config.toml
n_layer = 8
d_model = 320
n_experts = 32
experts_per_token = 2
d_expert = 176
d_shared_expert = 0
activation = "swiglu"
moe_layers = [1, 2, 3, 4, 5, 6, 7]
router_score = "softmax"
normalize_top_k = true
routed_scale = 1.41
balance_loss = 0.0192
balance_bias = false
router_z_loss = 0.001
init_std_router = 0.0143
lr_router = 0.000436
vocab_size = 8192
norm = "rmsnorm"
norm_eps = 1e-05
tie_embeddings = false
optimizer = "soap_variant"
lr = 0.0044
beta1 = 0.95
beta2 = 0.95
batch_tokens = 65536
seq_len = 512
train_tokens = 293900000
steps = 4485
dataset = "wikipedia_en"
Below are experts of layer 5 (counted from 0) of a mixture-of-experts language model. Rows are named router (the router's row for the expert) and show model dimensions 160-319. Each number is 500 + 25 x the weight over its row's rms, rounded and kept within 0 to 999. Numbers have three digits each.
After each expert's rows: a language model's description of what the expert responds to. This comes from a sample of Wikipedia text that the model never trained on.

# expert 5
router:495495489503532507488520501528477482489494486518496573461519492505536497515515474446509436477545453472498512496530531506456462506512476493548515473508537471494539534492528529480495510508491529511532478489511493454506506496507479482523477530500501501506460532492543523507499535466522495529480503508487519521497498468474466490456496507495498478508517488447501547541481493492488457525510539488493479433461452499515510457507491493489477498541493482510495484485529487457463498437488506
What it handles: Verbs and verb-internal word pieces in narrative prose, often after "to" or a subject, such as took, moved, exp-eri-encing, star-red.

# expert 11
router:544500462495516482494544523517478510494490504511516516498515446517526494499521518485463487467533489492470504545511509526459487523542457510539544501533526485469539487478523526458531498515487520480526476465528512515512498486496510525496473499498543520480480495479496505497523498519509496491494518527527505512472524433472466502485510486485533475505525460512489512496466498535530484483526502461494466480462484513517533447484496522467466482547520490539498459510508530503454502478476529
What it handles: Opening pieces of non-English personal names, often Spanish, Italian or Arabic, in tennis draws, sports lists and credits, e.g. Pa-blo, Ja-copo, Moh-ammed.

# expert 23
router:535500452475470439470495512517465448500502488533523518477487491515528497541525497473505473467477462506484500512530518503461480515496493465515522495549518463486519522477523491487551531524481530486506484465524480485471512516505471524479484537527541520497489540464510552486505501490512498493472553507491536490478533495501470466456499511461497469483533495504524534515460513474532485475512497470485480469463490514549540494463490496485507496533493497515505494534524526451481502471442512
What it handles: Commas and conjunctions that join clauses or list items, e.g. "resigned, citing", but, because, although, plus the article "an".

# expert 7
router:509517515480512475438509498488466477504507491549504505465542475485499509538531511479473489450481470481528503499526531495476469521504450508490526481551541473520517479487498531442532505496468534497518472466511499492511497508514464511534454509519500478454493490526515564534524524507476503508515512521501529504468565469501478512507500531500494481481553505463494506540460531492495469502509488486473457477480480511511489482464514490474489530539527522504525472506531502482478508485510531
What it handles: Short consonant-vowel fragments inside foreign, scientific or proper names, such as ho, ta, ona, eno in Aeronautics, Phenothiazine, Nigeria.

# expert 31
router:549476464510506466475533494519492505502474523552508500478545482526490531525534511479488464479524460488519493499522561510486466480491498528496531483502516486497545499505508521464545481530483489493530476490535488493530507494531463550493481527499530508501479499492499527467499527505478490510477525512523524528485519469455482484448490488508528468472520493496502504498481503503486505479546547470493471494500516495535522519472515544454508500521505500522527499541504493470456533490502528
What it handles: Numerals in scores, dates, times, track lists and table cells, such as 6–3, 9:00, 1878, population 152.

# expert 27
router:556529486510476477486532547519507491498483482516536500508506484557509522527537499478474464456506501469549510514531536517472470475527489503563538520511531491448534488484507520481536490529487526490526467474519487484478530486526494505505481497534516528479495512534523550478480515517490498552464516532466512532459515472488446474461468515477542503480542481493516502545464508504500491495536520463445483452481507533492530472440501554476503492513505475533513496495537550469484529471468540
What it handles: Words inside quoted song, album and film titles, such as Go, Baby, Love, plus Japanese, Chinese and Cyrillic byte tokens.

# expert 9
router:536496483485552456485502530488477451497494470512514542469536495511530519529504503467447446458502481459529510552518545520483485530533465485504518482524534474480555525496549525492536524507491521514522478475507465460534509535528492511513450533523534489491500496501515505508522520518496454527506513545515492503445489476481476502471469502474472488478508491504482522501464501483493483516536529463454469470494483544549513512469462530469536465532526498514488501487516505480496508484487538
What it handles: Pipe separators between cells in tables of numbers, votes and results, plus semicolons and parentheses in lists and citations.

# expert 15
router:508529481481552475496556502484461473486483491515533520495515485509543513527518531494470455469532400500534524512506521495493488530494485515493491476509526505482504508460507542490549512489506522494511466513510472479525536466530483493514469502500502563485490525484500540502524501540521455528477525509486508553480528472496488482449473502459484471496498493510512523519469509515517472501535551496484478460460484513527524491450520479497488494538543486508514483510517533503481552445508512
What it handles: Concrete and technical nouns and their pieces in descriptive or scientific text, such as engine, mm, bridge, water, acid, cylin-der.

# expert 2
router:523541506525517489449491519526494466482479525519496508488506465527514476534519483509466473487531466503500534499506500505472484515447494508494548493540514494479524491468529538452526534519505471466534470499526485516486503511504495498498470558505550489506471500532517491496515499491517480526424513561477517498479514487504470471479497505479484492465516486470511522516468514539507478505533482473472480478471486509524530473488506513451472500505524485551491453516507511482471530494470531
What it handles: Pipe characters opening or separating cells in wiki tables, plus first equals sign of section headings after blank lines, e.g. "| Team", "==Teams".

# expert 13
router:542499513486519475468515517491484494518512500549522533505534488537523465502536483445441459483561475482509518520509534485476502521489491503526531505496516460480519478501484496487532528527470534499556483498523461513502530488523454515485478522529525505541448519474552502487461503490498484548477491504499516523482515484494481494505482521468501484487508486499512505505491517527489473483548509458477478499473503512503502461483475544523483469531491507523518499495531532476450511472485547
What it handles: Infinitive to and modal verbs before a verb, such as plan to, can serve, would, will, may, plus some mid-word fragments like fo-ss-il.

# expert 19
router:504480506502516503476540491490491501520459469526538508488479504538542480513517472507463481470531497481490488499521532509475482519526492503512552519527527479487526538511507543456532521542498525466561454487501505481494504539550450520512494502523531523483510532479551532495482535480485498519463521517497511538458500463458505462503502517454495467483516492487470542515476504511543510502534519464461471525474484514500528481494485537477526484553481491507526465507521534503451524448490491
What it handles: Hyphens in compounds and table separators like in-game, |---|, and word prefixes such as inter, pro, sub, non, mid.

# expert 14
router:567498476503514459440518514494494484524506476541515551494523468520527507551533484474495477476502483501502498495530530523489487495492506516522556529516512480450508526480551515481519501502492485471529466488527488464472508442515463485540462520529527497488473505495488526518470505516516517493500541542495489526486546500466478493491502502487551479495546452496496508520489529499509503519530523463475482477496486524530517487465480468463493468513472473517532469478522542475498496472484520
What it handles: Colons after infobox and taxonomy field labels, heading equals signs, and list-introducing words, e.g. "Clade:", "Made in:", "==Career", including, as.

# expert 20
router:515495458534513419492521515487490447471465503511466520499519494527514493484523473432471479471478488481499496503540493524450502509509477494546535501521510448475517469486511509475543511535461478458522484460504482464501490495552498515532475527499527509512444550484534492487506513505523474520486545544485530521479539484467511475508461520481520469478536469482517560529478485487512454501531515466498482502498506484538514500472489531466529476547517468512517487505516507449451514479499545
What it handles: Prepositions opening a phrase before "the", "a" or a possessive in running prose, such as in, of, from, during, after.

# expert 29
router:521514510490526493449543522516468495510489504539491564485524509536514506497532477473482453472518473494537485531500540516461490497528466460518535517509544445490501496532492541469514521520488514489513484504500470467476536477542467506510480522536512510508490526490519541468494484504505512509489511513497539546493502475477478460465500541488511501496505496520520510513474514518523517521522516494475469482472496505502518498465481513441478487549480466540507487514529513501486508486516531
What it handles: Digit chunks and minute and second marks inside geographic coordinates, e.g. "35.64-66-139°N", plus scattered table zeros and common nouns like war, time.